{"d_expert": 192, "router_score": "sigmoid", "tie_word_embeddings": true, "learning_rate": 0.00397, "max_grad_norm": 2.0, "batch_tokens": 32768, "max_seq_len": 256, "dataset": "wikipedia_en"}
Below are experts of layer 11 (counted from 0) of a mixture-of-experts language model. Rows are named router (the router's row for the expert), down (a neuron's output weights, with its number) and show model dimensions 0-255. Each number is 128 + 24 x the weight over its row's rms, rounded and kept within 0 to 255. Numbers have three digits each.
After each expert's rows: "comes before" lists some tokens at least twice as common just after its tokens as in all text. This comes from a sample of Wikipedia text that the model never trained on. Tokens count by the router's weight.

# expert 10
router:095089136117125104189128117136116101174125132103154089132111124149128127169153089147138173140091184128138103161162155122106124101111133139128093156155075111161109112149148147115115139122162137163103076142151132135113139123144130119117155101157166150170130114118111101102129125109127143087122143160117123104140154093139145135104175138174154090136125138182134078123128154111086151128108092144114130157116154131141124113160134112133118111125134136120124100133131142081087132130131095084144112095092131120123136079189107152123153138087108175134131146124140155143126110164156078124173128143144112145119128102096153159093109157143137172141144107108110152157190165145152140155108118126123151097103111127091113129107112124103102098156125120163106141131130118136156162141141116
down13:136162098131122159136083123131132143134144108125103108100080076138172158168168132119123101081158136067149113111147136136116116176116132085176080165131110099098095122127153117118075151119126115147137143129094106118107199141068114098155113065146099118141143145117109115097119173134094121144141129140136129121096116165121107159115163148098106164132141085150112117147152122139125133168102158091123117109090097111141177115136164143110152088122169124107145127122134151140142152109107133165129129136094143065144156151134147112111121164097129101146123099142120151140141160120112127131092116130154118123156123148140126142141128110155144119142138130132165110091123114164100130119106126122146060105135138149128119144109098144097128129128143111173083115114139121120132108142164132
down14:138144163116115112128103132119122135122140156112143154139098132115125135090135158089101142120109141105103163120109152124168080140154146091095107128117138112135144096138125108123121178109178136118136140164122117117165159084111147123169164184113151087109128129140104112136126152135139117142102110125133142163200175117130129149091138135127096137102126104131151175119148123144125137150133107145134142135135079096153120140148112185080130107109134144108177115121148166141106115143097155145122130084129156106127091140116145145138114131154104144088132115152100083111137146172124162115082111172142153106114167139122094179133104160114128104119110149130142113112119116111147118145148099088134141069114092132151083167148136170170136107152137177099111139076112143132120081124128149
down15:107157112135140113171126162152087104142103136124147143102091149123115140118097132149139133134134111136128158133082096125102140134115095162086115090159129140100138084116156162154174114107134137089155118143145145139143138125131088132167138170121139130083114105128163191134111106142122113103100127186089090134108121140182156152117120106109130128111138179103102135118155112137162143109144152103115161115158120134108159082151128083079166124095097141105101086153117157144077147155122139125091129165136148104134108118141134145133101190087102129170139163119185137112117116164134131113149149110074118138113110118133136151121152104133123149113165153132122083132153159139117137133147114139121136105134103102121114091129097117114083107175121109113145134115105130170125124126111093
down16:155137179127117106079108144151111123082119117145146115115125117121155108106105136135149127158100162150099106114121105175129159174122119099120146153118119102133172125085096110132151115094162123137150115083129145166122133143161137110132139105130169154153130131150150080156119125157131153124147146133141096141148156105100155079080131133111082111131121127131170137170153117133061138138135143101111110178143140135068143155134085103114129110139137176121119093115164100155096104129118168110099116133111130136106124125160132145135085152142118118114082125134159108111083126059075151109141138153153134165147127117119116145112112130114131179143161136128114159164175133091137100118125149150121124119108148101152149150111128133156128091109113114103126090143171135086146151159137136
down17:086156122099123156164059120142123146109107140115154104124137147096185141157111132139137182116130133100150078105132130126102134163148126152097114198165119158139098116119167086119146094143095130130145162118097120109100154165136153138126117199158104134129094116127150149131106124119152165131183133125151135158133121147131117117129140141117104097093099114147109139117080151141070112126091157096131116146114156123144136102099153123133107155152136075141120081118128144098154098138142105137083139148114094161168155127151140129108133097137122139088141170130125099105135093126140114062091154090147138118131165107080104115132130124129120134146127128147128145142154126143127126149098157138113131128102170141132164135126143112119179121133158122151110102110101138118117158162130167
down18:143141129105134111127105165133147106157091161141114164085130148112132132072114167110104106168136127125091138071123103125149072136135149138126132171161095131136106094135161126151150175123069101130171117092118119144101117111094115131151120126114176121107146123098110120148145141164146153138091097140115126103113095127129101163124113149153151100137107132171150092145163097161125135109118129117136139096161155103093146137118178116141124090177148135185160107113122108107094100148106141130146113155124151142149154144136116165140166127151068137119193138150136116105169117118108141161131133157133117130086138134062144100156107119097140147100125138114130134142107136122189106169097134149135121133147120102133147118128131128136091127106097118173140129112108136122156097153150119
comes before: " |", ")", ",", ".", "–", ";"

# expert 11
router:114082095142142143173141130128142107173151123118150145133123091138133120177153125136122142112134153131114082080135145138135060112138142111087090149120097144137155113117127167144136121098130105185096059142134134143089115153151169119083135102134102148152124099157150114115104102084085157080128156119150073147127140140101141110122137165130151115142160115140098102120136146114115128146116130168125189129104146146174130113106097118137104131135129136100128127137129120149116146106129106109164159093091119105153107104137101150080160120125114138153135126144126129092156107159169140134181122132151130164169135140105162160154139124142177157119134127118129162149191137158151140118083114141143139118133125099141110122123073114116115150137145145159101137169117127107113155091150133
down0:100116126121148104154120126154142123144114104102140146125182113124119132114136089096157131186132096134093108180148126131143119077102113127136116149174148125115164136168128144137141158162147130098109131162132078149159103121162095152102117124144144122137127130135148120114080137130103154112109140131131157178097141124198106129134137129130130115095133135103115164092148117101184129089151126126128133120180156125131108124104195048116134110135120113112145091130125133091134153135125107157141154163135165152116137138189139151159140135096147138080134103162140132140092152157094141132106152133131095101149154130117141125165119134125150151139173099148137135177104133147120114099166120150133129178079087094115125128143112112147130121127115153145166109114173098113141150113116121
down1:141145125144147174097120097134149150107148142127157147105136111103148120129107118108145163141144152124103128131134106115144117139140097152135114155127095094088140138143166110048089130171123127106144162130082133132182129065156157152095139098130162170128129124146144107114130109121091122147148117137144134138127132106108086114114159151101116125095122139178177124113151162130103065098164086131147127116155122126148150136123105107139096102152142134105110116053142112159125137124161154099101117118114127115121157110168111103131073175141124198095167123136149124130130105133129119135104106080106120143119113089107133131156102128120125173150107113151111117129133137118130082078156157157094115094133109125127137117096126128123128166122133148096109124099158113108146103119097086
down2:138141122067107150112131147122121155116120113139130149131113110121167098116075092138104100123115143158112119123102087130133130121154137119158106139081129113095140112131137147144134150096140129143122120098136119107124172158105137125118115119110151145131109168115117122158139107138127157131097126082145166100115125155117146128142117137163111162108092153146153100085112157096107130123134128093134132137080117111108087082094098137120110166120115127139117150141157156101100112108136141133127116156126104133118090091095156190139133110097126140122122117120133141190159143057087181151123108113127155151125079125170122115118148143193097089147127121124165114133133159097120176129124099142121121167152135107132174127104196150128111123122146141128104103106101128126182081101116071
down3:099126095144108144113121172128098125064151128164129139109122112099159090125139127108139120114128156125140126131149126117131174095104123157134116127136128111136121141125140158177135124136154137145139108122134058105179148138107159117145133093093104115103133134121119144149115112136140122104127084132197172111124157133128108151148108126128170101184105130124128107140139156162176132141113153152176145134141164150163150139125131130129161109123111113139147102100206157097139136119095061136075106133139122096148170152103113130107120157149152131115158107118114110091150162093156109157131121142112122139106128139156112124109168161109148170096152116117126126132133107120126081103110090160113125125117119066114098162107150106142149109138097158104157129136125114163085083157132114
down4:117128119109166174156152122135154103184152114110093148117137113143121099111135092139156117158117099092070176131125075111125098123116143149136105109088110105124112152093135098142141165114147103099160152156071105130137147147083122125179113125150138119135122123135146157115165180125115111152115117124136143107146109124131162099125120139134129156116147102109069089143065115133102101131140150134116172144120151088147136110095099125188103098132166135155099140131178131112099144068121149135105130124119126115139133105085130137123170127159110125143079116100144160138147105124109129130133116113100146104094146118160135156104120130114108120097142139114125182100139115164104134127129114131171164138178139120157120100172147106131105097131139123140082136140093103121140103123167112
down5:087122114091132103098140136154140111112127103113113137124132167116145113114118135105100130104165158087118140108149088120149096094119141124088122118097112142142092112114126137171123101109117137145114106190148116070110127190127160168090132148179107117110118105117149162121140122097128109147128144087099113108146087148143111105150146198131133092158111147088082114140115139161115116191136097109120159104107099136120141118149115148121137142125118153115073073126145096150142126120141119128099157103156113128155145118148146134120161123131116079106126135143118095105102138110132149139127122108128100133144124136148141122187145162089130127117136078138097121129141105184161114126144093120167076151107081166152125134111133145082133120140103151106161120142112168153123091111118129
comes before: " |", ",", " (", "'", ";", "n"

# expert 13
router:131101176152088107130118099123126140125144097114169125130107130073116098165129148188116121156102152100106173145129136159139135135096113087178156147125118185110124148123141119131126146108132159114122103130113132118138158119141126160163137090086100112188111101125140166124110133158114100113169101108111131164071119129133127116121110123120068173099115118144145142098135159163104147106122090175113156105125125153163106143132105129114163126080135125115182136155143089109112149104128134151154156113141116112149115128134108116122150105163162130169078149167128120129125141133172099134166135141144130109138134133109148133134124097156122097147194133105071114114119133116102189108116120161111161131125158163109138128112100112131085129130115151097125112122164121124134169151121122
down0:154124134085100114128100112146173118129154102137099151140173103123093114149085091103121159140083130119133137130129133117148111143124155108134148134148116087128114139125131091157152140122147154090123154185163136132153130119135146126168141142120117129151107143169103139148146111160099121097129124129115171196143153109146136115134129152159128078112120139121134100170133123147104148128105126088141125098111146137145115139121146092116129154088124119156124117103124107130132165132104125138067106134093134071142126101130121096141150175105172091148147113164093148110136126158113149119144126144118149152122152094129089093152163067068111120105154191110164113081126117120114152116131134093108171160135119104128107172070119156118147110086108116125138115164131120112113108112107169
down1:118072107126125158139092090140110142113179173096142138132161131133138097116118137114118122136070125122123139140121086096111168101132162119159125163132118095156141142142128129133134168090093131125142117159126133098123142162112115140099130154142108129137122122124118134139129117128120121116138144110112122158140133124086181101126139112171134124138135124082106173133144109134108097123132120141163162115138139097124109124124126139114082085130130127154109144104128163143126151128119127104119150101114110150148155185148173079132166113112153134082101169098107118141124205133102125067125098109120133072155151130169119133126132115101086138095073124149152157094139153128131125094098131086090121147181093150148108133135151118189122092166134156117153169132135162115130090139155110
down2:117143100127098088137136157119109155142132114127141123138135148146112159122180084100146125112097117053153092160093171141118147146141134128126096153135128095196103124119093124124125119148141133130106113147106127093120082140135124110119109120119080080117122176118162119128107133084084137111216134136169123066135145132144154142122135095171129111115113158118098133111121157137109170161153110143157131129137126112098122126137093153108118145128131121120100138105125129120130132112129129115098099159070156119175092125145124143112083171159113113108094132135121082118078128110143126136101085131122100111122141161113075119115140132121120149126102146125148137133157138110141165124095140124148156146115135112143145163168098123106126152119122112207139138120163169133121134134133092
down3:186093114086138108160106115110132144141141129133154143124104153114167161057132113154117129148139149128117108094150095179107094128128155139115122139143081139113112114116095125173149122174120162086129122114111081135183152114149109116136144135144096100110106094152123119138100127122145131154151110127156182125106125137101157140144122134128139143102110120090130115141125137120128106079130131165133136133119102113133107110092145161130108153124159159135143161105121110198120173138094164103136086121091161116084129135140106113111097171118130093128116099125097109104141111097144124143102116111100146146150179131132135138172114107087143118111172118152167154094129105107102144141140120118182132151133078074171108153100102100115100146119133114127166109119122159136110161133131143
down4:167133115085143136068128140097118122092160101181101133108173116121099148145135146141095140111139108133136131130106093125085057113143141146141143168135110120111119118118139116199123123099126110127137129152103153159160118103119121120157150152126151124148149138074155114135140140096121137137099077157132142133103160123141162133105133106077162133143095119107145105108114110135127103164111140144147102136142137121165110140128087114210106126133126170141105167110126124128113173098158130092124093145134096195159091095102093152105131128137122148165114126111135161114167102097095118128122119142132111106107160117096118124100120127171100114106120102129137127129138163146136175101118134122122115143171113104150174127174154156157132119127102098132131118113078144161147143144139123
down5:166095177101107155135154188151113157105116153157150109111178127113159117131114151101120129163155093097096140130116140190129134126106114132153116145118123137102143121122106125119121096125141105118126124164138135139171077161161108106122104137168118131081124159121157148090163112077114182128147127142149131142128112122126140181131117151129162085154162115132136115106130134124146056131145136099104119117079151111121156137154119141097172147135145129120116163120172140118084135147119123110109119186122138120176107113143124153123166140136152131115148116132097156104132113112140129129162137143116094118108163099117166129162125106132131154079075124140109131110165124105107134171096087128147127131093090130148104140077138082098142156114129148119110106115171085119130155126130135
comes before: "|", "\n", "s", "-", "=", " been"

# expert 4
router:112125114160105123141160092108123111132116156068172130155100125154090149125155144127128143120132126140096114124181148105114090099176115129152107136141121096134139111137144099123134142113147124147106095134159176144114171136151108115137134106123125145139109114114092138135127102120122141104125142123105083114102144132118159113182154135192137128110161127133128127097158162115106173090158116112115177117119149135102144104121093119119121156130160145076150145162155136087117158069115155073143112081131132138176149098138076174138141079119150171141107129184114119112143107136143147177158120140142116146146111122130140163128124114158169158113181093079110169135162117109141135117115116152128124110140100126110142090118121101098120125143098170159152124144110129120110149108111131
down0:090115098155124149147138148109123111128135108081161127128126110115101103132136101157101114124139065123094182121157119163115143101136126152121125140194142141111128169141126160146168138151115126139095129121116104114136143102099121110123176108113155165128122123119123137152147133120124118146124144107107103106121144149102139117159141122087163182123140123092139153133114116177123104126104120140129169126154109124179121131097143143101101137142111139120192138174165086125120117094102114129089133131126128098124138173104116144127106138117178166140149129167099133093163118092135136105129100126107106096082104157055128117129133143118138138156144140130139096115148156113163132135145121149127096144138188111099170078137098104143118150125072162118107106127129124166081097162144086
down1:166126124140121146118134100081172125103106151133132091175110142120146154107142091139096143139175109080123151105130165101119155094137118162147139113108173130140117106129124135132113104106160136082153153100168086105119159107157119148078143113084118129142115144152141121122129132172067147120103095118133126136149169126116115171121169105125081125130146153113089115097137128118177117147131124133149115124135115126136122106119136097143154122134104072149114121127117110093149083157106106152115147127151094141124083146135137137090113129178098173100128124151084170133106163126108129111145118111132144106136109107128089110115110105142093156086130104128146104110121153123156113143097122149129131131138069128132173126124135139103139218147132110124155082121094121106110129084128159
down2:122120157113108123128125164126085099114107127135139144098150048111140075121134122119145084132089101182124097131094115135122136116143190116134144126150119107102148162123137120127149114139120149105140113135138107073125103107115134121108145149098121102131130163143088104135149152088098103094118088140161133140141112124110127123149147162096076138124106124124117148107119130136138167176169154106113168171119085139147104088109132090140065117180122139122132097127121163101140138150128102082132147104136120099071127106134085146134138165135139119135098127141140138143136154138094065146124114145159144143132148133134104102129082148107079102160132122104113182097110140123096130101083144145151147123110113127166123107115126130108148147133141130080112102091136143156087153120133111
down3:118088129148165161126118124122117088109123172115159169112138139162140148161100123099128144164105143174119109116143099108089107168134150170123103098095121178090158091114152103155092128107140120154170130135164109117097144132163099168125118145167068164104152100153103120130114124095159088164123076127147115174113129185117121119136081161145106137134112161088147145130107133148127135169107111105150119122156132129156157148150094110141152133103126118091108141131134132134133109156145106158117157141152084099116142141111080097128140164174132157116118178159152144149159134127131123083149137140138094145139157126127122153169130101090130155138147142147139123134134115145163092126143101106120157128137124152137094145114098132091144143137175102133143159163147121158140118142130125
down4:153153138157121159119152125142070123155114140133112129155142135119158128135143126112109083124144109116126111065148142138108142143129134128124112151112159118119141119110108135130124115089128129141141143142113132145129142113125128133136143143162176182157099099063140124114132100085098094152105139094121170104112120161149122138107122120100115117168139132100132105087140122129166163141099151101125109142186132137159110149149118147149131150123136096119147136103094164180124146111080106155114153105167117111154103111067094119109151138148085131149113096112091095139120154102107079147147114144150168125112089139110135167132160169168135100143120140133131147157117149128064126115106107131157115124159127100168136171124080117117081135094105147148145090186119119113101138076129138
down5:129126183111149109104128139143080123119077109158094136126133124096143096124138147098094153155116110150075136146115105132137119142057157126126188106120136148110116112144178135174090175170151166172123114140137150166142143142149160140115136134138101100089150144106154177108114133081142112157154139137145168103124120116115108159103112149129139089114137177124115123130116121145107134111118134114119149142108117132129112130145139116084122153127102131119116141145118116140143166145142155119077149144183121087150166110134161111146116105163124091136103102148142166135163151133107107163163162161086152105113156167113151114156134120100151138073142153138126105102137119181095138148153112154126167119128088118142126170122133132145136153136124167127112120134141139176131132169101134
comes before: " the", " and", ".", " to", " in", " with"

# expert 14
router:110098141135114063135154130129139120179100129111150139162122124147113152144161143180104134122113128142102141096158131114127094158149157099103141177111102137127127110131113120111132121110153149161110080171139131109140173107140144110137142124136131114124146126088128132142096108113083140112076142113124086116084149151120146129164153119139113152120095131123102117088124165129130158139086110153121145147080089124113167081128119121119149162147150158101144119164116126084121137107100134094136102059133112136128095089149117116156148107111097171124143122139161129128154116149136150174144146137132137155127148103106137164118139146123160154130147125094117162109150166115160180145112102134117164142149083159108139131110103158104156081179137206119143128157107132103123109149146105
down0:155159129102140168136106117119099134130145085106117120163175110100185086152173148120117099125128133121156138144138115134152153091098142095139152144143136132128129118104133084123143100109137133103147109133126144168167117121187177092148132134102154124144148122140140127101123160154147138095141073152127147119115127159163171122116113165158114133111132145153133139140132149153124111147128143102116119064149137087143144120106147147119124102140125132174141079099167115181091098130072170125079140130131138126113129147135076110133134116116172119119154108146139138151174163066107118090096131134144134070133146102141106122190122140137137110121112139145141116132141122117134082132110159126141186135143088145087137107081118122145081125153153131145153129129134107111134097136129144
down1:157092126171149125157118057138154128130137129133120118142145129098166154110109153163124098131132099111140135120164079101111108172129113133091142111106111093101159130123122135117092095123155163104120084114140096084121134106138115151113142170141161118100107114153127141108123114144091121131096119153112093127137137143159131102116108151152156134170080140105137100161151089134084141128101155075111074091140145138125161084134092134180138118131140141128149115123118102096120114091118104153134142138128135118107121149144106128104139132106131121043112099158091099169075151124103107137128124151084129099146147118122123139152106146146107141144160100092127104168123111116132162139151117130111102157082155136128166136115097160143121091102148109163074116103128113118165119122134109
down2:112142171122097094145147123105183130119127112138148128155131144120095164182112146126141147133094133154084144132080129131092121105136127097157117080124132118136111151103136133089125121148157125115081146146129101150140137091098107093140098145088142114146180119141146113112117091103110140130131123095160128101143175144136136162183124094124108136104188138147129066122097142118144120148122168074078103141128096100144145157137155093103137130116148149135141149163109110143127160087196093133133158144077124141099142151140141134128120118137114156107121115134110111143156141086140104153162139125148144128149091127096171121071106134122109141131157132131149145127134119136100133150123169128088142110069119138080146133097104144143088137134119112116094120094125095150140145127117096
down3:152148119100167113192105142136121081156138113128131127132139106152173118126123128117119143164106139097163110124150077121106146112107074136113153166144139104076122121167103117130126144123113115122103145111130113086122117137150171102096079126129109137142147135139121149135151123152130166132076096121153124145075178140100149140108098106121164121163161141154141116108121120144139133083094139115123128140112097124096104098160126083152139102108163154125147140095121134072175138162125176119116134092129105089114107130113136145138146117121102107134150138150177099118137141131157164103093112166104080117161138093134117128161108116096127124119142127119140147149129102133138130085122180105131102103168114122104164201182136114140110107139131117100164133134108151115114130139136082
down4:137067115167178124138114123095121122168110132143105151129075109104167117147095158143119109161139173146149148090124111135169115158141139118168119133111182115107144114116081134119135123095116101106140120094120102127143133116098103184122120104097122153117114125126128150076129143119102147105107112125141130115102129146090118115097103102089168174148124079130136129127083149115113145105122130116116156121152117154086149188160135102151117131125136155151093148180114134158111138103153093125119098138106151129119126154123107107081105097163146116154187128119163154140128117151144145178127097162132129171118139117123132101095125122122126107160097112091179162147124165138118095127118141145073104110153102142120138115127110121132085144125148138118192088145126115124151113126111114
down5:165155163096086121106133130185135131136131083110144162091109124085130112096122146073124071114130142127142116141102125152132086101119131122140115125097118132123101101171068150114118128131168116182146160120167122121127183117105170176111113102107135138131144140162117118132114113144142163145158135104156110092089129082134151113132095128108135094113079088160114148141128171112141143116121117087127168110106156115121105109146157110151111125130100074103141130109142129134124135107160112090134097098175154138125120091114125147122107133139110136143099143148116071152122135115122154136118118134125125101136132121125140115169128100107175150117113087161126140105100158136113166138106099100069143101106138160133163112176140116165101090120148106133096136119159148108125141108156157
comes before: " of", ":", ".", " in", " to", "s"

# expert 6
router:099088126157143140169119107122164096129145091141162101124143145140137118129140139117100130139144177120130131145142090114155090112137145142135118128109092131166136123149137079134154169092143124144102112119142172106111124113135161097118153098118172158150146116117119122142162102128099133092148109128120106141110110125147112096155135154137161105125154136088147163065133134111128132125149122111096132078154144145134124108151120106115147158110106137091131157167132126092138159129128117093143145130117142114144125108174070103107137086102144168143127126144139130105134105135163173157170123158116137154129163099072158124150164143145165193130115139080066156096175161107183153125140094142170144130114157133101120113128107123138100105161122180144144112138151117113146165146145120
down0:143172149077109154127161134126155142125126117146181159192134142125152127118138136129149159156161104123170177163117144127167166099113123120116114175140152063093120167115170124094154140125155122102101103149091083122161144098081126145153143114105120106158160144139118137137156152145117175107174119154139175128136182118109083139147117123114133130131142133107135091106131128115124120131110075137136149172131139126152107130110126125096105142115115121141183142139132139100140065118138141117157161129120136121091126147125099170127136149137177150113110135167100125157140154107118103142101100125102127110161107125095128105132169120114144140122129128140096123151136177124102135082119111178117111145117081138121126128099128121115143159131151120128123110129145109095096141186104169
down1:133115151114145150138143139102126098110126109169129122112131098133146190138109149086130093108135142146137213143136098117157121157083112138145098170162146111108089113121124130131136116154095071142140127134121132165107129140174124099120096177107130152140163113139171147106122099103110094149146106138130148113151137089158128120141112140097104142110119133144107103138109100119143114120106130111134130120100106128117091130123139134115151122129148141116126113126101157123119149099115186125105138128129161088122127173118134127131158154104167123114142076101126133144153176135112143076143137138152144122154127185135141125140108123162103136065153140113164118160092118103181149175110190107130155111098179125132177073100124088129109118123123134157136130111144142173154094130105112
down2:150158100125122115117101119131117165116148166122140131152104153108134106139116138116120136105151113096122128113122124053106211133122124109101138109121122149132178127090106116150160089125158125102152149101171149121124112106128126150117168101154142145108133120142150191175128138099104142134187118128169154165122145154102142140148136152115135141122136111126128121115132129159145180141111146110119173143098103147123165097075134140150124106139119147115098139139136155112092153129192162091123116148110137121131125082148134158137164142137125156086166129119132145153105150091160075131100134186146148138100139125151108080149164141114154152165188130110141129172116103121137150110124124099111123147101097183144093099132100122159136115139146126120099137097120120112159117131128140
down3:110143152114154090147119121091136081133120154103117144127121149151111153134141140077088083155121143134129160155147116141112124119128153099136150134132099143151139114129082109125125130115142164155131151087139125138159121129082114118103140113139129090121155126107127102148140140117166113119102113122121127146128095124069123120086163138179141142130147154125115112133128146149116122132164117098069166100162092144107127122103133136133130078137129173116122141154127137117136142133147116140088103127110168117140145108141148111144173090106153115148135139101114123131157159125142109137118119150052133114113155179126185138103102091118153121116125128166097129127103105112144148137170126171113113064132084103062075106134140133110159093173146128138092104133096048132141104135113116
down4:121165120145152093130099102108138113121118135150122175109110124164085132127115156131107183139121172123087156082138119137125105146114117150158119143118136101166171110124072132138099083106127105105110158112117130137104166114124087125115136125125103130086144089109127129126117142124149126130123132075108064103119123133114176124153161124164128131118170114101138113151127188078129099142134140126134155115140143170146136158114127133181134118142136104100115132135116086115112120099108034119117096134122137133128107110133117075112065080143104126168107085143159132142133133097167146130110122107116165127093130123106154150130129092104118127126133100156109101139137163126141129134136168086101085131118137112137115134067092128124160134155160142127138107115138135153138108124124088
down5:150107111127119094102144138093140146123132063146111141113146119096178148109088094156104126149120122120101156131147079129157071124156168098079137181130191125117143132087151104137108079124148090105108111155132109114117146164179114174101082122130141108091156122144121147094115116108122128126129123148148097112155101147107103110157094180135125129119108118103135099099154095122161071198107140065126139128137103166150125141107147133122113143114168111157115080125135117153121124135131130156110150105113147119130151139136133138115144089141129132116119089116126098104114086132155139138098119137107112167131109152119117118161124128097105103100147124121117114131159154138099131105137109142120095158122094153135077122115127117119078153129109169113100168111133125150157121151120130
comes before: "\n\n", "-", " was", " The", "=", "The"

# expert 15
router:126132121153104089177112147123135128102102141122155096107103134156099130138147126128087117160133157102096128132176115112135072137103112165162090134131115140122125152133141113152157117077151119156136101159160145144127137134143113159149118113103150161106084155109128080111157104135091125120129131156091087141165116149120127117111129116116123108110169093117141140086143168112128126135137167126088108135127143152179123152160130121128150170138158162133141113122165112112108114152139145095127152105091153138138109134108084159112101102130143169139131110095142165096133127102117108132125191128122091202153162114108099132142124095142177134126114092076145177176162133089136102130127125117082173123137111099101099112110110151151167111154162147131120133115111127138130169108125128
down0:155122107153129114137124097143145148114112145132154161105103098122098086126128151110138133159096134135122162125193088102155131111088135118144152119131115111144156109158109123133123148156119133162112144116160086144111135088082131145160126122133058128113176142138172118148136159137118132101126168095125140120128174161139086096140156104107127160143123134084106130107124134134123108131126126152124155128166135134110120110132174109132114145132094165074166085122133128136103150127151137114148112097137098102138152186108132150107160099110164104157115118146106096173147175115178138160160141135111177103130118142132081124152124121145130149106156126099122097128160159092145101130127136152130101146059142116118107092094095094105138153170128133137128083132130156081137148163122143
down1:129123193160101125128161108137183077103126161100145090078125130154115130085114124125123148120178104151142170150121118135131133160122109135097132147175101089104114104133153135145130152130077115123130124133201133152157155134144112165111131138101136098114154122143140135137128108143058146096122132140153114131126154074137140121134168121141134089159143076154134130119114142142152117089159133113137152085108138104111145104137138170096131151102142163135120155080133136159167078139092145110137105109080138153130107075162127082116119165131145176100102124094111118131122140147126085100159107145145125124116104123119146114053125142110126118156147111121087131106117161107129124141109127143132115149159107143143133146118112135128090125091128129126149144120131140127141097137158170
down2:154131224144129128152104112116189127121093110130144155127115098132158104082148125097112140116148150142118160121093126165128165080117119136093097147166155118109125151132143098146152112131140160141108124178122089107127117133132148182136126162097143080146097108116169133144138187093159149100119116087133135132184120161118129132105116085185111142131138159147125106119155151122125140159111156106093117078121133115096107150099106132131132101161128179149123169080162138113153106121162125120113088124139098129127139106137144167162158134135145109114173115135123134147119119120165117124139103080159156171125099100146111126096160126105113125128154117155144135105143117126139149098154121125141145143116141125181119138133121131110150142107152131129106099106141118137123082110126082
down3:143151115159088126174123137142119131128134129120132128114120127133160113081132179114126130156128129130140066127124135117136134145136148119121173131134138155121103117151124063116070128089096126156114186136103115105121148145064168126099126102114134134130119125117172106119158142133150081122129154151146119113100121148137120158147137149065090134143125128118143160162096114096117158124125131151123142111142140158105146118070121136146126146122123103131167108136152117084106139116105146110116181121115135094155137130134144113142125177150147143123112097169154124100106075139131146137114099141092074095160133140098173135098132112113163127138158092165129119119125141142078077133135120183104133094177180086121143098090123143147125122156156130117086090122147128099157122116149132
down4:164147093095138155152166098092107125101094152153115143159127144080153135087103107086135151072132121113141139116166203137127142115111123130150158120120069124150123100109133162147136143060129143119194160132107158152134109122127147121076131112150137198112147096110145132163111133087157118157109153136083113145126112141136149138154134143125145075174151099134138110120107128121126134121092119137119139156137158175115114143136153109137122127161150152139111144142150122132140115131150114102131062168122126149152086125144147102135143139146161151146121097113139117132150105119102204160147101121125137150138147168104156118091117162137112108137160115126119128100113154169111131153115171129122116119094113131125083104121150137105118121111117154126141110120127094095145129134155153
down5:120139149109094110122133104130160145113158130115152120109146154114097138137145139167141152118149118128149123131160106115144114081112177115159133099127149115076139083139138137132125141161130182104113114091164138120146134142131152098142102127098148141140113124087114168139120107126096124113129120134134103105138162137145147130142121092146143117138105125184116107140092139087119110097109110099137142130124164152114107158134116094124124171153163140134092057152132124099119099101134151115106133107150133110125153092114142140117135119143121086081155127085170126117114144099128128101147144129113148105070126159094161078144083129214073145133097134093121129183140106165137122137116135170175181114155113101094166151142146131116108127120108128147099149127154171099151115131123100
comes before: "  ", "=", "\n", "-", " 1", " 2"